config = dict(
    n_layer=9,
    d_model=320,
    n_experts=256,
    experts_per_token=8,
    d_expert=80,
    d_shared_expert=0,
    activation='mish',
    moe_layers=[2, 3, 4, 5, 6, 7, 8],
    router_score='softmax',
    normalize_top_k=True,
    routed_scale=1.0,
    balance_loss=0.00131,
    balance_bias=True,
    router_cosine_scale=14.0,
    init_std_router=0.0307,
    lr_router=0.00107,
    vocab_size=8558,
    norm='rmsnorm',
    norm_eps=1e-06,
    tie_embeddings=False,
    optimizer='soap_variant',
    lr=0.00564,
    batch_tokens=[65536, 131072, 262144],
    seq_len=1024,
    train_tokens=726800000,
    steps=5372,
    dataset='wikipedia_en',
)
Below are experts of layer 3 (counted from 0) of a mixture-of-experts language model. Rows are named router (the router's row for the expert) and show model dimensions 128-191. Each number is 500 + 25 x the weight over its row's rms, rounded and kept within 0 to 999. Numbers have three digits each.
After each expert's rows: "gets" lists some tokens that make up at least twice as much of what it gets as of all text. This comes from a sample of Wikipedia text that the model never trained on. Tokens count by the router's weight.

# expert 189
router:496466496518486500482487513524491482464491499526472484519489516437516550513509496514515501493542461488475584502424495481504477536461507514468485536498516497468430468553488516491521498496506561
gets: "el", "le", " l", "els", "ical", " el"

# expert 121
router:503525518462511487511496537518505550480487469530459505526492480488477551458462533501516460489482473508495499511475521493469478468511525513497536446464531487528507506483514514507465500512460506
gets: " |", ";", ":", "|", "\":", "):"

# expert 150
router:474509484512510495537468486496472477537490485505521487546461508543473522508489490533497491502504522531520488500514482509481504482558551526445459555490502483500498460457489518502447501495504496
gets: "2", "4", "3", "6", "5", "7"

# expert 249
router:442526456494467464501473497470495502532489508447507524515504565468504486503471488485503474486510491512456452456531500516515540518528481509493510522502470482461527515458499457477497568475526497
gets: ".", ").", "\".", ".\"", " .", "r"

# expert 146
router:490510527492512528530466481511534507499566505540499514502537432455519472493501504510512467488499526492481521503490537519529485469519448521504486477452478523489447491507446556490491462510462470
gets: " ", " .", " $", " +", " £", " −"

# expert 223
router:501496516467515424488517476514470483455499496527461555487498493478484496480478494521457515500526547458494484470481506482493483486551506505472513495491525528535496512493507468519505508514497512
gets: "|", "-", " Succeeded", "====", " Rick", "="

# expert 51
router:526474501514479473509527504466498466546490504486467516526524461522526539548468459559514482504497496495473514438480497450546475501539484514510493512477497506470532521483526507502469528515489514
gets: " to", " by", " of", " for", " with", " into"

# expert 215
router:517551517493482571536498540512499471513474514509506516499471533546478495490502510502531526487489462486491533501466490537513527534489530482550555514483483467520493500495447518485516484485493519
gets: " |", ";", " —;", "|---|---|---|---|---|---|", "|---|---|---|---|---|", "|---|---|---|---"

# expert 84
router:534492477486494501459532496486469462533504519516502481498513533537516464528515484544521467484519482489493528485503503492476475516454478478484484530507545477471474486499495490506476493500481506
gets: " In", "In", " for", " with", " in", " and"

# expert 122
router:474508493499496505520521472508486503528472490528437487506445529538503496524491490523556489520509519502532489500512479513521506478505568552511474504491505498519479449511521513476479520460491517
gets: ",", "),", "\",", ".,", ",\"", "—"

# expert 42
router:470511488526510518543483487471483524505485476501511504524488498488518474529505492497538496508498502488484491510500498524482497524549486560548524504498488503502520532479469476535498458477473482
gets: "a", "as", "ar", "ah", "an", "o"

# expert 2
router:480509504508525479474502479485460494502501502517529553524507483530498516532502515479513495511505506461552486494487521491506482447508525505493493474506500538494546506526519473487473543463471458
gets: "4", "2", "3", "1", "5", "6"

# expert 143
router:486532527467499515483513510549493498500517489496514489513489515513495510506449471506500553524480512481497551498460497473514498503477511499494494510504494508490502484478511557535491517497489548
gets: " =", " him", " them", " it", " its", " this"

# expert 181
router:522547521533502446486432510491537514499432504483470490465515539518508511501527495490533510499515498506512518532486500496489477483502529533507504533459465506529524496511488497483517557491449516
gets: "ing", "ed", "ers", "er", "on", "es"

# expert 219
router:525493486513501478482548488535470469495526527496519506494460548505513486504487534455512462508477496476495496477482485500492483495476538542520515535505559475518495487518438491468493487510463504
gets: " the", " The", " a", "The", " This", " his"

# expert 64
router:509493497514484484488495449452458469491483531514530485506487484518503485503514494552461474454468494484508508462499477538506521474512471458530473510556505492505458513515507540503527458473522510
gets: "C", " C", "S", "M", "R", "T"

# expert 29
router:486500500515544522425468519522490490525521491482506474531517499547490515515491496489492502513566454494470535515524471468520467471526496492487492533501528500515480472494499511500485466515495455
gets: " ", " $", " £", "_{", " #", " approximately"

# expert 56
router:499553510528487507506502501460498489529542592447480489518505488557523460494483529469491507492550513473461488491535501501534462494526468470529491493495500501506504491566486486491534507524488482
gets: " ", " ", " $", " £", " hor"

# expert 120
router:486494530536531533486497540473511511523486497538453522528493544479505495500527498510506524506513492421481511483496495460499526501514520533526498515512470511495506502470503443501493523537519490
gets: " of", " round", " in", " season", " year", " place"

# expert 47
router:512514473483476508467525482517482533467488459526525517496504540496497502475497548515507505480509534507502564525516511464532500506503464515498526528549479542506498510528509504534495523508519493
gets: "9", "0", " al", " cre", "born", "^{"

# expert 0
router:524470524515511489528513503485495482513474515483509514509506476550500532498493449473527528498499497485442464488528465504534588556508498532535495541448504497520508496475468513465515478540519526
gets: " and", ",", "al", "),", " or", "\","

# expert 63
router:473504499494494478542481470536527478522501522503516531460488511473503524534488492521531541528496536480434507469548495483568497545501516497527508485508510489516563510521488484513501508496507514
gets: ";", ");", ")", " |", " ;", "\n"

# expert 89
router:513500461521516507487502491474487477473486528494497483487498465509503509494482466557483510504499505493555506460493477479515529473536486485482526503480511540490519455523498472524495484497510464
gets: "–", " U", "/", "x", " ", "U"

# expert 73
router:514489510526454525518548489513533500480502515505501522511504504502484530542487510511488545520471482507484452525498511517482491495484540493447476499507530439468503486498490495478487496495484503
gets: " that", " which", " who", " have", ",", " where"

# expert 161
router:520506513505514525497473545515536521484432512529521449514510517479450526493505497508474483502531471482499496531505545501504479479519515549521517489478501552442571498507499551507520502532497527
gets: " m", " s", " f", " b", " em", " h"

# expert 65
router:489471477494510512520527533506496512528488510476475480524523484486501515502445496497470506469502501474488472533471485425535541486523518509511467526478499494507527501473497445541541506503503463
gets: "–", "/", "-", "&", "+", "°"

# expert 125
router:544504513502481503482471524519483502456472463478454519531473538510490471552466513530487512480491499503493502611469462517500458479475480492479531516513454472499477518476492486485486506541512483
gets: " \"", " '", " “", "\"", " [", "["

# expert 74
router:511501523514548515503512507528442527469507502523527511471532502499523510475542509493517476526488546508530478500498540518489469457523495447514497522503511518467515453469500482505473495510514496
gets: " F", " E", " D", " C", " L", " R"

# expert 221
router:482513493490446556513459506501481490495530482504521527479461502497474555486483465446508540525534522511511478497464476484507560462472475478476457541491491441543495480499497464472508515512492507
gets: "\n", "°", " family", " Family", " Order", "^{"

# expert 166
router:517547477523493484493523502462523502488491539513529522499493466517492480512518538530493517522506501477489487473502529522537516487444489481493493470504540540478493461516476472529474500488552496
gets: "v", "it", "t", "k", "h", "d"

# expert 242
router:500543466498446468493501514484478520490533519488484472504487450441492522485511494520485482537502526524494459462539456512523500458498477492506499501466472495491485486459505494499512518508502500
gets: " D", " W", " B", " Sh", " E", " R"

# expert 155
router:495518510493515479517494511498503487506502522519498522509513498504497476516495515512508507469501497483514495520478509447512544536502512505481471476514524531496482468477521522482525517493548513
gets: "ed", "ing", "ped", "ated", "es", "th"

# expert 43
router:495485479500478500501507451550482541473560468507502521523510539504479478484501487482522529540527501497451494534503509504517518485515487473492519495484466498505511494499479456495501524535496505
gets: " Al", "al", "\\", "_{", " $", " Ar"

# expert 7
router:490503478523483499483519514526499518472528517539505524502481529522482471497503482491543494515480492520491504526481522487495512475494523495474495488494492491509466523537490487485501469516501495
gets: "l", " L", " l", "L", " H", "m"

# expert 154
router:510540546511479501493478492512477505505505529515558536454555512503529509530522480496495526479492509509494473446528495489518544485502457539543510551492544504530505451495442492484504528564460514
gets: " was", " is", " also", " were", " and", " which"

# expert 53
router:525484513456529506514494491483502430485514528488487541498521462483509491486537506531518493520450493554547492471491489539524517518515504495519461492526500502501470486518467522432509463468496522
gets: ":", ")", " |", ";", "):", "″"

# expert 205
router:506462518531518493502542520464518483499540565520503535519505491513460505465519456504479512472524473502499506451484481513503462497483476504470516468487498473481518498510528489520517447494536483
gets: " of", " in", " for", " on", " by", " at"

# expert 190
router:481527481460463485529445499470517486492465490447495477524475470452544465527470488525513503470497504485482479496479515499510518530500468485510560520535461521476544488527517480496487529479510505
gets: "s", "ers", "ins", "es", "ies", "ts"

# expert 152
router:484494470479501506469471529508498496481493493513512492512495498549510484530504520527511569496521468515546502487508462501496498504504517485469488510597532476499482484508511473509512490480514521
gets: "|", "-", " |", "==", "===", " •"

# expert 145
router:504544494497476452519534519463531535506481500457474542532477523493468486492503513504526469505459500498522515489509508500455508542466485496489533511450465510516499471531487550520487518487448543
gets: " |", ";", " —;", ");", "\";", "%;"

# expert 105
router:495509493518557485485481500528477487459517474497511467513445499557536509468549490499522472476504481553504530502511518454502480504520515487466494462501520522537556472479462530503486484520434517
gets: "an", "ian", "ine", " American", "ate", "ative"

# expert 1
router:531496508518495464501503468493431502491466468505518495454450512489512514459470511502510462510506492547475531477522570468491533504522556507469495488495502506517492502457476531496490533512504509
gets: "ia", "ie", "ation", "ica", "ing", "z"

# expert 127
router:469524504471477491501506502504510547476504513508513517500511436499516511500470516496554475519543518519514501492550484524455547532532473515515497446473488530531488521489481539501507436513531486
gets: "al", "ri", "2", "ar", "er", "it"

# expert 8
router:503511508516534499533480505489537490514492465554504522516474529493506507553526474486467571509513508526498461501524518468487535461457497495526463548499461533483500465470463502490478530496472487
gets: "0", "6", "3", "5", "2", "7"

# expert 3
router:515512505521497511455512512507510510478481510484521506499539531504473504491487529555490496507486502505538493506513454512479452545501502505497474525529521535478569479519513468453487457527470517
gets: " is", " was", " not", " has", " but", " also"

# expert 227
router:542508491513510492493510498480518532521504473456464467503472554540496472506518502532507507498494521521516499477511465507490534484475489492469509482486431453527455508492505506478511478517507540
gets: "B", "L", "M", "N", "S", "R"

# expert 167
router:473504512526495517440483501435462482500508483458468522491512521480444487518504503488500540497506503509528470502477516486466487487467505527482489494491467525521476515533504517507516465506497468
gets: "1", "2", " such", "3", "5", "4"

# expert 102
router:486474550489501525513565550475546549483511510531500526495467493465487505486457526489523484514513521462496505505473430518497522477504486513496504514535475480488483478430488476519511482497531481
gets: "ent", " May", " March", " August", " January", " June"

# expert 222
router:492489528535488539499486521484527447507458531521495539554470470499509492500542496502496526465484500511520582515494506490506474509487490521521526443509481526460511488498551504524468505468552528
gets: " his", " with", " her", " of", " the", " in"

# expert 69
router:479500478469522479436436486484516460518504465483542518510509537504481538507519516495508475529500493487505541522472509452515504547468521521528503529513487522514466521496541503462504529479509460
gets: "'", " World", "’", "\"", "′", " world"

# expert 193
router:524519529498526507543491458516469485509491492540509491475490468482502524515535500483498513515475489498477494480493524544491511529507514486533511534476518476537509497500512487497517490482494529
gets: " |", ";", ",", "',", " and", " Ret"

# expert 44
router:507519498474497497448506471496468466494508500477472533488510521527474485460525482500525474525501453504551492517513524506502532457506511499515470491507505522487468441527485494486447512494507488
gets: ":", " |", " –", " -", "):", " as"

# expert 12
router:481508463482481498543528525458467559493497511516472524499496512490514539504443529491518503539510496479504477451544480517489481500520515502490536489498470541495489517514452475446524501535521506
gets: " a", " first", " the", " an", " one", " second"

# expert 210
router:496453473502499504554485455529535498516481491542498516520455495511479461518488537493493485488484492534500477492526487552508493492495518483497495466504481511492469490467505547465525499466494478
gets: "5", "6", "4", "3", "8", "7"

# expert 206
router:490490497485498455493514507471474413471496538503490503519525448501505501524524471481462492466464503538528452462506536488503517483513502507520464540521482487479528516535531480505474501458510491
gets: " when", "th", "st", " while", " who", " and"

# expert 16
router:513466522503503469432468539508533462505504536508474536484506502517520544504493513507501499500506493522517515499479515478478482501503517492530493513528508470453492502506478501468473516494495533
gets: "ed", " including", "ing", "ated", " as", " included"

# expert 170
router:485504528506524472515524518503536569493502492480488524476509511496512503519467504511486498483494541525526469500499471510497465520501476521463510502499457508506442519500492499453524500508504487
gets: "0", "9", "1", "2", "8", "7"

# expert 149
router:471541484503478511508534529510525486547477497503550480505463522499499473527480506466536491515509469484512512482501491538542510474479501520514513475490500501486472444489488505441475490439491499
gets: ".", " time", " one", ".\"", ").", "\"."

# expert 37
router:469481481529522518476460555517501499456484530480547492508474497500485485507461529487485485473512521493488499473490475500516493488543517531513554499543543501530483483503481468534548511494507500
gets: " ", "   ", "  ", "    "

# expert 79
router:524553533520476509495509486493473440493500493530524449542503507552509522530526473500499536527485533439481519501473519493540538516474506483520489512537460507493513483485486515491518503464469499
gets: " —", " +", " −", " -", " |", " –"

# expert 213
router:514491467522550453486529467538473489501516479541467485479447487482504493499502504512488509500537493514514486507489506502495488489502501478472513490492521545493444511501491503533515446526527500
gets: "-", ".", "\n", "=", "==", "oint"

# expert 111
router:471520485524512453484502548544547505476519564528472496491533557537514515514527537497506480530477506490497513534484529449468460510477474497467497501505548517459462521497473496473505478482475503
gets: " the", " a", " an", " The", " any", " some"

# expert 61
router:517529504542527526520502518478526468542492518465509476518511501468492511524479479521514503505489495465475478519542520497542529483554513531465502501464456478523486537499470505525544482517502499
gets: "id", "ar", "}", " car", "ars", "ac"

# expert 240
router:462515525509527484515473492487483452477495517471491474494483520541515490544485498492460512528499525482496485474494490502510487507504491518477471460507480455507482445487517501483505500505508526
gets: "e", "D", " D", "ard", "P", " Le"

# expert 158
router:457499460445481499553503490478494438498504503470519531470497476440520475541512542473482534498474492483525530488514505498516482490491507568527502465494463488513532491494495511508494529492510508
gets: "a", "ia", "is", "us", "es", "um"

# expert 82
router:508480524488506445470543486501497562507486551501477506577512524487495545477502495538521472545524506508483507478492481488535496474514478505523510557490472532545497473558521496471504503488480488
gets: ":", " –", ".", " -", " (", "):"

# expert 186
router:508472511513450463479531520544480484507475480530461514522514440475500499536468522495510488520527506475516484515490474518487479504452555467499538551513474536523426487486564487496493460495519516
gets: "-", " O", "O", " o", " -", " Le"

# expert 187
router:478508479516461547525458494512511534473482508505484499475553464505471495510499479489499547525495483501526517513501505510467534489450469473519477481544548465503494467506503512525524542529491489
gets: ":", " a", "ip", " N", " V", " P"

# expert 203
router:495505496520516524479441518500503468480526558523490484524489481548500524518515495521491499531495462511503500482479507502503517497474481515531515536520531483529526478524484503516500527505497560
gets: " |", ";", ");", "%;", ".;", "====="

# expert 98
router:457510564465482497520465509495507504545478527468499484518513509499501485516468491504497508496469517461485525492530475517517528502506451516528502456485450456508502515449523476460543501466515513
gets: "ation", "ations", "ment", "ions", "ance", "ion"

# expert 45
router:502483534490498468456529456463533491487511494517514509508512436511490523514487482474500519518499498524528532496509514536507514495476548511481522482475547528512437487492446550473486474482508486
gets: "ch", " ch", " Ch", "Ch", " km", "og"

# expert 90
router:541520521467509482558476475471517501541485516496516500472498521480472538535508476498520517555522531492464493535544472513510533526493517506528467538512551532542485482505438489516540480498500482
gets: ";", ",", " |", ")", ");", " /"

# expert 139
router:484501484506472466516508439507499448532521509500517512470531494509557475495548450501478484532453505477499482500557481508490493486468468536538492533517524491486534512488526484502496544475534488
gets: "S", "N", "F", "O", "L", "T"

# expert 133
router:519496490509496461482543497479449491495493519545510509501484480465480469506535491518519517516502488532503541576558474486478507478470518522527528486485484533488535494513511502510486507470533533
gets: "le", "ical", "er", "ational", "ov", "ator"

# expert 58
router:510470496499510517496485492462484527524508479489468459540464532488501500486489478500521507463479543495464534489455482501513532485528494456489471482489482492530468493479501465489474503518531513
gets: "0", "1", "F", " $", "2", "8"

# expert 76
router:501471522536522425537505521506488483500476550516501466511511534517494526437577522463478502501515524503523517523503521478449524473533505531483439473496532478504500469513507514476531520493516509
gets: "ist", "ing", "ed", " b", " named", " B"

# expert 137
router:485482484491446492535506486491499473504547485487507488507484490459488469483532489499517505517509492472507503487498469479484512508506525543462463475520513460501492490493496513518489542498540472
gets: " the", " of", " in", "aged", ".", " to"

# expert 35
router:467491499454528543511489516513501514498484498553514486524466499548492468527448507472526477505487488470493523536528514523522516463461522507531502496488523536527489519481509541540480484512507514
gets: "8", "5", "0", "6", "4", "7"

# expert 46
router:477503495520486456505497462501523456485515521484511492445527460533517515487493500540483477496485526502518539529463547468555483521484460508468449517561527503503450486483523502490497473472520514
gets: "ing", "il", "ed", "ating", "ation", "ings"

# expert 130
router:512450486501506527491483512471474499513528470511471533509511460508476516530470438475508514503514515489458502507525526434521561529506481444447505504518511534524512489501472538489475487580498506
gets: " of", " with", " in", " for", " on", " from"

# expert 33
router:499513540493476504437488480542499501481514495518485521489493538481521538483468518528468517491501545554483471460481495473466451493511489521531485508530512499477530496528515481469469516494467520
gets: " was", " is", " were", " are", " had", " has"

# expert 110
router:514495489535498487493483503477462506487496485528480509501472544479496530521489505509474514496489468554469497520496498506503527539494480539488465503478470489511485479478484497507504457510466541
gets: "on", "in", "th", "ac", "an", "en"

# expert 138
router:507476472512516506487460489477482470489537501530555502486528489501510449484504497505495539499528486546493513494463470503475543457480486559484494499468468493521477494475503513518509518508535487
gets: "c", "C", "S", " C", "E", "M"

# expert 165
router:506447475512478470431492498537519496503469510488489495478509521503513510468510495505446510467524499504486494499465467473493472494476472510516532489520501480494485492534551505443479503502462534
gets: "\n", ".", " *"

# expert 11
router:483519486498527557445513498499525523543459497513516497518513551539506534507479530500480507495535526509510536480488510488530474478539497472512512500502507486520555534515552492488499517504504517
gets: " ", "1", "2", "3", "4", " Apps"

# expert 202
router:525485485500466522521523486476459481517516498504479525486519482454470476494531504484523492505556502478547496474543487488466524543484463457517453509511479485504520500514528505574492541513531516
gets: " of", " in", "ast", " within", ",", " mi"

# expert 144
router:501490491506500463494477519505523459494479515500515440533554511512515495488505486474458513521513507503499487472497490479473497466519487561500490511472523500520501483532524510512516495517512508
gets: " p", " c", " f", " b", " sp", " tr"

# expert 232
router:484503487507492501466514477492483495531468502493506504506470578473491485512494505487505485464516510513537473501544478541508523499495511510483483541553502469477502532522474424544529525535505464
gets: "1", "2", " ", "3", " but", " However"

# expert 52
router:509490485493500508501472498519495487544518472466478504481462495540502527539468503518502522508499475535500472531497481480482516496476514486470460532479520491495494519463447492498496542503461487
gets: "0", "5", "4", "3", "8", "6"

# expert 188
router:455451525490542483439517544480549484506490465527478476502538517512497496549507479522501508458485491507490511490469514500488498504503522509510469472472540500473537521455494554558460501466544516
gets: " to", " that", " not", " so", " which", " the"

# expert 40
router:499463520509524485528511502506534481532525487484504520488489540497476489513505503470500468495456465536460491522472486548498494484453511529545485505494460495478442532484512491475491543489491485
gets: "0", "8", "7", "5", "6", "9"

# expert 218
router:528486506516488473500477497488492471487510499549474502541514516493480545493568504475503511499537511501518520545509532465468487519479469500493507496499554525478511487552493462530507515497522479
gets: " from", " on", " at", " of", " in", " between"

# expert 72
router:479511491468446483501511486478451490492483519477494492492489508479492516518538527520489464510491559509515456443525511504484483524513499517523473519495503518458530527534556507512477541463588531
gets: ",", "),", "\",", " (", ")", ".,"

# expert 148
router:501514521475487514476518509504485546492539500491482507464452489528503477545501513505491500497526480520495455495506485520490534537502444517489461467523484543497526477538473479541556548530497500
gets: "est", "et", "on", "st", " Best", "ier"

# expert 96
router:505478537461526503500467501520465473471464498519514501477494460509490477452496511492524485451530524495541487469475516528522506506466469514509500486462501508484474459516524507486508495482590512
gets: "\n", "==", " ess"

# expert 252
router:514512481523483509551528512485460522454518495491537523472527501493538512496495488539482495540490519490518479480511529521486507472455447515516491475489443511490532508509510494491464514546514487
gets: " H", " t", " s", " B", " b", " l"

# expert 175
router:521505528488535489542512492507542506510458479526502500454523492454491514509486500505491518506465481508504501468497462521502516544514486489525492491479473482495437476474491545463510489499540461
gets: "th", " |", "st", "nd", "rd", " cl"

# expert 104
router:433497512519510511480508544497512472512509501491471491526517496477474522499544517472496480519478483528490500528509481457528502496486474485508472485464487487502485545489529520516515475471482513
gets: " the", "s", " his", " their", " its", " her"

# expert 174
router:500476508516455527543477494514513474521496478496559509460484548504479480489474512481513511555538492495510498527474489515503542485480477505525554503498566488487468461495554520500485504509504507
gets: "-", ".", "|", " -", " medal", " Loss"

# expert 36
router:502493539522502512514512516482500496536516521536508503502474502563512499521489518510518543536514491533492502517490466520503505494484509494552496508510532522471502504489454477428493491513507494
gets: "0", "8", "2", "9", "6", "7"

# expert 176
router:515516479497521490549464463538528488517527473481519455539467536522543475519497501455453481517486491523493475492519487498510508498517488538530528496476508470497451464497483517451519516499515501
gets: "s", "ers", "ies", "ors", "ics", " years"

# expert 48
router:466502529495535497481523493521473510523520450513506475510468488520471518523483512501543475481548492490501496551508514499515521490486499485464506545486518503456527516521490518519557498492557468
gets: ".", ").", ".\"", " .", "\".", ".,"

# expert 211
router:479472520500506523521476516483474516526501483543450547512496507486513498493493504523540532532495510508492529452432549448515511506495492499486512490547486483490486492482538512486468504462539497
gets: " for", " with", " |", " after", " at", " on"

# expert 55
router:491480496491511485514479520471518434470496490473503454519498510525455497489501490464500491519476480487486476446488530513520493476488440488501486509503515499522486480512534475549511510532463498
gets: " K", " M", " T", " S", " R", " L"

# expert 254
router:502477499489533504525508510471494516490454492499483529513450541465472519467498515475518495496503482491469528521512477500479536483559562526465459518482440499522466501485494558514502465503483520
gets: "is", " |", "S", "es", "s", "2"

# expert 91
router:457502474483482510489513473468452455499528524488508511471505461500513493501513495485471518523507498496540483473526566496446514513498501497558501477485533519511517478500509479502535507524491506
gets: "a", "o", "in", "ia", "ina", ":"

# expert 131
router:486502521516548502481499488496478473505503518532539497510537485508505484509550502495471480551483530482509480519529533481482449501535473535492466510499501455480494493491563520508518508493500509
gets: " N", " F", " Ch", " Sh", " M", " V"

# expert 59
router:535532475514475510528518511481462565513476546488511518496521511491485537513502494490482439526485508488494497507514513486461506502498470517509505504480488454513493542517535482504520497492497498
gets: " (", "(", " [", " (\"", " =", " ==="

# expert 26
router:461532549488492526488518456491527504517485493467473549490546501494479522476470486494506512532500489476499532508541473492524491524481499521502544509512501482513528499495502471458506476468493511
gets: "it", "al", "il", "or", "is", "os"

# expert 243
router:479495490492447510545450485521499472493496482511546474456487514519517508517452496509492530500529487491510516466486470502525530523501530488502511499514547481508464489493472520463525483530493503
gets: "%", " population", " %", " number", " Total", " also"

# expert 220
router:527532484478497445522498469486522495531513530532500470475541501594518490486531511524537486522515535479529509496511480461480469491440488532457485508538564532487511468472498487492514515464470544
gets: " a", " an", " with", " by", " the", " in"

# expert 112
router:509527483507487504502476514493474516491471518522527567497497503427479498464521527579499490487462521488490497524516542508522463492484515458519547502499450555477570526551525474533435521487497497
gets: ",", " |", " (", " and", " &", " –"

# expert 71
router:467545518529457527489494487482499523486531480456508505503495520490484498511505530514476479474502470489499507489468478479508524522489496494485485452488502503457535479493506488469502475493507497
gets: "s", "es", "ed", "ing", "ve", "its"

# expert 226
router:516491497502536481525538511489527530492460511495450477462486505497456495495507510478505541459510499503505471449486473527490433531518526462524492521483470485506505472473515479466472473490514488
gets: " of", " following", " new", " same", " after", " next"

# expert 92
router:480466517492523510520479488464478474508517538489458517492508523489546488489493481482495476476508502471497521499513545516460427489514497559495525472480483484505548489492519466532531480456502449
gets: "at", "in", "id", "ine", "ut", "ath"

# expert 184
router:520460526484523482501514528532480489517510497519478529502535497536494557513508492508542488533555503472480517564452454465492506498522544533478481549541465541493458500490485535473522466498522503
gets: "-", "–", "/", "′", "+", "−"

# expert 95
router:480502477511490463471500477490457475495505504452482511485482530541484472537539526510514503525490458527472500470466510508495524512532527504479498477509460510479492504463485522451479492491512479
gets: "r", "h", "k", "er", "al", "g"

# expert 231
router:469537535495546507487502524474528514483536532564502543491481514511491492506453504482511508477556547489539543558511478441479561498543503507466499513521546521491549514500483512496489546503457537
gets: "ing", "ise", "es", "ce", "one", "e"

# expert 85
router:538475489536509475512505519582499459474526533490481494538502521544495533459460525499485486531520506483491490485453482483478498482518523511472510518492520495474488476447531511459529489519531492
gets: "-", " -", "|", "===", "=", "=="

# expert 180
router:478483516470490480474547511538439481544496507458509517526470514512497482507470505501492504487506508478536489524498541503502460479491491493533521474494481495469564516526538448498527495475518473
gets: "-", "/", "–", " (", " –", "'"